python train.py --n_layer=19 --d_model=128 --n_experts=40 --experts_per_token=8 --d_expert=32 --d_shared_expert=64 --activation="quick_gelu" --moe_layers=[1, 2, 3, 4, 5, 6, 7, 8, 9, 10, 11, 12, 13, 14, 15, 16, 17, 18] --router_score="softmax" --normalize_top_k=true --routed_scale=1.0 --balance_loss=0.0155 --balance_bias=false --router_cosine_scale=10.0 --init_std_router=0.0212 --lr_router=0.00116 --vocab_size=2048 --norm="rmsnorm" --norm_eps=1e-06 --tie_embeddings=false --optimizer="adamw" --lr=0.00433 --beta1=0.95 --beta2=0.99 --batch_tokens=65536 --seq_len=256 --train_tokens=498800000 --steps=7612 --dataset="wikipedia_en"
Below are experts of layer 5 (counted from 0) of a mixture-of-experts language model. Rows are named router (the router's row for the expert), up (a neuron's input weights, with its number), down (a neuron's output weights, with its number) and show model dimensions 0-127. Each number is 128 + 32 x the weight over its row's rms, rounded and kept within 0 to 255. Numbers have three digits each.
Before each expert's rows: a language model's description of what the expert responds to; "comes before" lists some tokens at least twice as common just after its tokens as in all text. This comes from a sample of Wikipedia text that the model never trained on. Tokens count by the router's weight.

# expert 19
Description: LaTeX and list breaks. The f in LaTeX \frac, letters F/f generally, and line breaks ending list entries, plus table position codes like MF.
comes before: "|", "-", " 19", "\\", "{", "2"
router:126188076139148077133138138052087122150193147129141141138061101121171158163097115085137122121176186170141127138144098111160133148110123109065093155132137087116143151148153132116086066130023150153108131142103141108130086112100119153173206129189150140052150154118169144131102143150119091109126170130130115144082126138126070177107074113091108148133153186163104093082110159109138101134131
up5:082160190098184120073184153125097087112124125174131175118079148122140119101127116094095095120083165167038096172099126137099148103148156094128097154162085104075167164167154093122119131143144155179154146130095154119089117149122125126183160177154130093116138084138174109114128167171085128113171182078202209162136135132142121127179186156091134106112113121161138108143141078107147120137140
down5:082161129155128120184193145106107135125125145129129096128124092063123114171104106116156155126198076122136121145126103089119164059107114107104060145137123117154097153182086148082110122134152114091109153100161117146145177078147165130176136069132152109191132135147174175106159074140129105137083091133119059112205165078149117212112156109168133124147099132155068127084124139146170142104161
up6:155125105149154133170113113103162171077150174118111143189149156114129133122125137151166141167137205146128146118171194180178066103146152118072153080097124082132149082121158159121165112172133054129137198076139099129122125180139112063144176101164146127142116137134199126123127089206134139114057101140171119151131128149134128144101155151134136151133182092146112119148079153070122098157172
down6:090136140135159151148095143124101164109104069111125160129101152106111115197129165148103127181113146107119095165119113121057185124115136160117127109115105130101113134100103127115074133075104117101108086132069130092162214165141169155166176134140078081149092073156111124134089115069156093066165090165154074151185073090080124103107129105091160109152135169161061133141111119182120161107096
up7:113094096129096076150172106146215133129114119165178137144168147156071097139118172159146194170135105126085132155163122112156160156124101160107112150154089109100162159129116109156077107093149183114103209193111075172119114139135082112120169111109165145177165130165108047105159095133132134126099101109103145095192190104119156128137137114182186120141140075113109123127097117132117163066134
down7:144133137075084188113107087173173167088115136136181117164134126189154083115131131124142116074093127136110131112102047217151138141135149173120154118132138150177161133125137149121096135134156168087114132170120111183119069144153159126124129110034151146150141100084118085109135131169107141102111180104104114101102076152120176166098121174159202114201107110129136129146150082105077147118078
up8:189129132161160135160137124162141095100107183161133097141163118177153081097158152153123169186172115153115141181103131123084117105158135103153112072120199089163154156169154176082145135134144135134107161140121066131096116160126084165174134053126119143171154155137134151152077191120136107097102184202144109121153179166089095127116125151161160084143138199108128107095106153116144121191180
down8:087129124158090154126091106115144149126154079149148149122110127144109106151151171198139161166151134131063169130121123163149118116040162128161182138159153156120138159151122107063176155143176097116102104139108116080118138120158107189151124124095141152106054148068135108059151142178172137117124177132148109148107102197094091067116080144131090148154088120148074174162053110138155151102148
up9:099142147034111131121147106101110142139135124106135113139232115177072141103117159157092111106129104141191172157140160121127099130126163128136130196181059117130091141128116116161145108131144152119162069119168124176118156149139113131164118108098078121092165145146093100129127100119126202183135114117113177141139160112155118073187099150143070085160224095154145121144113063158103149112131
down9:172097189120135191165121149114135101085112189128123086140103117097147102116126084115104107117121151110080195162104156105150166101148115148136137180074155115158140084069163109103088139112148174176125123157107151147084149172171135090144088113136120190162110109098137135133139103136128111085116092113090167137102164044114157097144106214178116070138111100079148104212157120110092093118147

# expert 1
Description: Infobox and list structure. Line breaks, table pipes and first word pieces in infobox fields, lists and headings, such as Year, end, Seeds.
comes before: "\n", "-", "|", ":", "==", "="
router:176141083149158162085156118075160164117081080105139119116129160148161147155092084128132130133185164175132140131131147175118170070110042134137144030123110082126094082164164109120146099124141083134071100094148174143114137156171107088166126126157147140143069122118129152153124109121122123170071104117094134179126116168136188115101131074099155131126120166122104125083202160169151140058135
up4:128163115132153153181109126110168054123124143079173101138160144108124094168084092129119082146085112142057162135172172116052123071138163134161165126086158130126113126134103080061125126089186105105132184145207109145136107117147057110117078132123158118155169147156125090153084109140115158150107136104136120152131126134058161129112166120135089085086191147115169078118138131071127110080150
down4:118176136143152073133155148138166139117153117151134128152129158133139170156094122103115126120143114122164103164087135111096091056126111183138133108148128184122125124172088154107110142170092077087089165162120126187105077147116164156127081075200121100149198144149147069126142090132093098077078091028128076148050087119118147107092139073133121104100165165157118138128099182118147154118122
up5:087122099089171125126176155145135146127105205085161118135160105135129118124071099093153105111171097112092099086135125173084082112138103103086199068109131092149160140150096201109157112115178144065111125109134155106108171146094131126190131113144166130150109161114163109103128139105136124108095135172143146107197085144097118180101134156062100061119129148093159066114090056171088138131117
down5:178103106122100144147140133130126165116157124101087127068101099166102179079138108127137149088133146152057117073157132123139098174142119184068110075131059092158103139127119116076113179069137173132126130115125170141136097152040126134153169199130046133137091129110160084148114109100124060136102106104107139138082114147093139146130145141101174119102117210116163115078134087146151125111079
up6:103190137087116063145137111107118156137107167114114171149131165092212102165099113094110072092163139174166125082149136137118106082159129120077145160139144087163081120133179139093152087183159088150094134079159140151101138083123080088142166139134132085136142189140117136108156122139177109129107099179104109166069123159073148138121141132126171138139155146091212087210136125131155084107121
down6:138160063115140131081123154082127121115151134187152161176146169167150133084139091074168151161059113066102166139057135113141089107108112137110145126097134078132120155124151172104105129151186161132151159173062135165130119145086121154143127091099185125103158142150159109155157105175179075145125112120158125081143170148162122109135118126219167145068153143130040084165130118137101122141114
up7:143150107141160123114158165159097131121204237119162199129162049100112081108122164119146102149120153166119191117106140137125123173083121146102080119160158114083135128153131155100132089175169113143155152129160141146095099069111123105113131112098086117094109102101117117138157128056141196134202077103170104159116175141147129130092136070112134123155136156098155077126099083176126152105095
down7:141140139160084174117095119118143108070132109142141137138179156137138170146103079170121126094146090117148188152097114116124147154125123181135139185112126110136117147095111125178101125120061189123117065085176137109130129081096141164145141104035116176139113178107071194154159142112146151165075135130189118222114162124145119175104161090207075121105112130148121110142144164125169143109140
up8:127148109163133160121115137075077146049142116140144180074100091114114175133120113140160083204101142092125123098160158106129160130159109085146120080123100147142115123090086114104105065120098119101152096144103109124105122087147060079077128087121197144061163082088157128084100130100142140192115099106198149115104156158082159116172117120119190147134176126178125115148199105129115118113152
down8:106149127133124121156167187122150183135142092107088160168113093157131175108099101122158158165084120150073161105106138140193203104112120122179158128173112148123069193203102148120077064117188123139134146110198138091136133151142141133131123089145148129085119099063096165109177133079127124111142125151126130166166071176112127087164088105099151108139166126128131111166127180148139158140205

# expert 14
Description: Years and numbers. Years and number pieces in dates, tables and sports records, especially after 19 or 18, such as 2003, 1999, 1928.
comes before: " |", ".", ",", ")", "–", ";"
router:190122068146087103098076098129124083111106083069101137070104207141112154131174131157101151166145077129182122141137157154163122097107125191149125155145140120096075143128093165143118130129091156152109132117187063106133156163088106103149110110163149173156123109115120078147170194085171075139113108161105156122119091140114162098145143148111125121080183193136150141139071144097140132051114
up17:149144138167126152109156166182150095109173127147170102121133098120145113109081124121145075089083163181131130139154151092003100037160161125115104087148132102120138155139094150135062115161163143158132080118095121094130110144144049109141175083152146119118123151118135070146106123142090106147194165152129088133147137147140140121124125111152168158115102129153106106113086083052045132149151
down17:195097097153130111122177117106077136161161099102107134106159122163100156115167171171119119175098135118080154198190100164105094200177091208135198081139159178108114112111164184103091131145141121102115150142095142113102133122135083095132099123116096197132136134159152075105066137143182111085094134083134136078116102115134109154055132160154087091093149162113102158101124120128129132136136
up18:090130134135117151145149149063128114161150220119098147132182098109157146081101159129114116116138147149149094128137105116082127187057096147095143169107087156143153124103180138159158121144148135139151137108127108096129076106133177066099090096057147117149114109170119135054109095173157151132182120102142148077122132133182088100133149149137125180172164153128204103166145101154171220142118
down18:138163113105148122118115118137125067138071092047111144132148131131132074118207146135140139187121066107111121074183124145133152092180170174199151140125112202094114127166138121129146137102110145104097102163182139074105161111083142151158144136136097081169089158134104107131077158096143093134104170129144092127124134122091142165081121168125126058088136182177080104130098181094145083130097
up19:134115086121147211143124157164188132132153084181105144110134088112151070035117158138131138196117143139129139103098085117127080074111200134155149137126106154116121100140107095114126153084212139123159149192128145175103202153142108100086072178102111123147138060183144124141120114111140147146167160107144134112181104084105168132069153117118170116169122151125176123142156146110111155122122
down19:208095156129150151154109010082100125162152105159138109126113142116115178110050103175133087143160096142135108096151071168104140158120150193125148117142140154082116131132150144168149142085102145165123162152144107123123131188145102128155111135079138165127169045109146139098122120157105096189158088119131121080092065149128088107099096105098154085104140102126132109139079117100107208125122
up20:100133159116142124098130129117177124116151175106143125117067144098090137107107135120173138179148192169100118089128169124107087084079163074106142129112126031122174169123105117155129142180123139144168086075109106114160113104120139117127197136120133101112079079130049148129148112190155154110182166172165165094168126114151127120129136126112083111107182116056124124101071123137040108139101
down20:144137137155134178120116125134207084151090070079127134137081112130142083172156095167140131156140068126162080117090068131140060125142135125072129169137173143124140123132178127130171199157127146115182185135096163178115081116119206143195104145125119051135119134171102132161113143192181094117128122105173152097121145189139076118117111134152086127086145168101141156120141120152152141117123
up21:124103085110151151146140123094137151147154183127122146120117120129159124091127077127113113141065147137110075076171071114121075131144140107149129081106079110198151098111174129159095156085165113093085131079127124138133154151164115148087153101144219119192118087108166113131058104182109149138096137132193157062142134091117192108060153069088135142121149137130143066139152147166106140131172
down21:159039173173128152148080189109110098111138150137137157104166119084169128149149118218072105091096144120089166150171118107160135161118094108107137055137129138096116177167104187111195099086118156123078102149162109095173145128121139128153107129135177116083186143127142091156190130092147161058106142134101152127117141107139117107141087197136101152176161150106096130130134086084160116137137

# expert 3
Description: Noun suffix endings. Final pieces of nouns like -ance, -ation, -ition, -port, -age, and common nouns such as number, result, point, town, edition.
comes before: "s", " of", ",", "ed", " in", "ing"
router:121115133143100135177135115140218160119114109083112180160136126069102161105119074127098145133154082126135098111123096093143140118117066210137096118107095188099117156142152107122029138089131103116110096181152172093118125149126134132110134119137096130187095137152095085164081143031079143119115061088125112127168119114128145063130112128096181164121112115109173091112116079126114132079140
up1:126125074123114160183093136132104152088199084086096174128150102138152137072101117177134121141086081098130195114101110149096117121194200129141112198107124116104129144134145169106104134145129069102168099091193071143122189135124149121117123093120135067137144135103106163144110101141150200170111152144153117113165140084123077070174148138105150129099107099135114106143062160086074126154096
down1:123155133159147140093156104154125075142080154101124164142148097106139120128124162161092155136150122139084104170077133126163150149126110081192162095138138151159126096190121185101157070125134122145122121128136063128077139130185126130121107106108136075145081186134125136096146147101119113149093192110024051128105178105181159136114154140087120095198134062101125137111094094135170145086185
up2:146104127058102080133137177158127148099166150069118078120118097161162145117100112111128163073112103147148150147140097087149147128062086101079153165137072051226134175139128144156136132147120111164098108093136149106089139169173120111174077109129093086104108156169189101100067120156127105116120170155155114164115093087100141124151090191111164092179177131118175111125123160110153112119119
down2:137108101133146143097141118151133146148128096083182106150105078130087207159123119092077196108171121150133148110123116102141155155147109094180094130094123130096217126130131184104137043122104165136107118123088146172097185065146140076141156164097156146140100162126120104130175113112150152068122106096104167142128116150152160104126143128157100164099120176095098185076131063098161120122210
up3:156113072143135193178162104141135125118161101202118164122158122092119126102147114154153080205066171136130138130113188127101099071129119121158100164166135106165150105133124109206118067152129085101163104066092146172165153119162081121115132142099078068111116064128137086160106094139124167094153122150152150119123122106127146101050149064115153136132068130163178100124120106169139121126104
down3:180124132169116095109094123120176101092111137104128198057191139146109162161174156155145137145106103135085128161131149101113110065110114172099109152088132080167177092157082099112231087107130204101089072120096173120119136098105107140105160111161145142110068099076077123126139124167095184110120069087163143136097128111157157132122147126167160136118101115115137197142137123167142117126109
up4:121122148159139132126118120115156142131150086150165166074076066079122137149117115178146059140122167157176202096243163153069128137130118107126118086137106121169115121103094061114163147116114118136134100110123124145156123153144112109142155102104144173105159150160123146175080083121064092173184180145093152108080166111117160072143105131094080118115113116210113154107136131080143117158139
down4:091102144136147140105157131142094170125089133130111117125120091108173087141135170101143081076120127143105128104093148116107179113152124075146166127183137104121124086154119082118157180135191146138137131134120202173173128125167116128071088136143137082143175159135100115132134207079114098190233111119053188149157145156114117115125101150150133141112100162146124155115127129107057121213081
up5:118163080127163172181197077099177013092185165129149176079116145123128108163107109141168078095152154140084108156146096146108123087147074120155097128128134119161113160107108112079135131147173088129124099163185174144124155125134132108131075180118103101148159163088164155095072121145126110116123123184153122168087141153099144090103144077119115153077107124115160138106106191077151125124152
down5:117114143197070128092132159127160077086083086133115119101100087182106106081127100116121096124150142135104134147141138162114122027077112153132152132091125156176132128110108101114124189122140136063117063127058151142114101125138183149144131127186141134193094143103128109146124137102127107164127071095202192154100130092143145143145092095160174183125146140085163171096103146128125102148059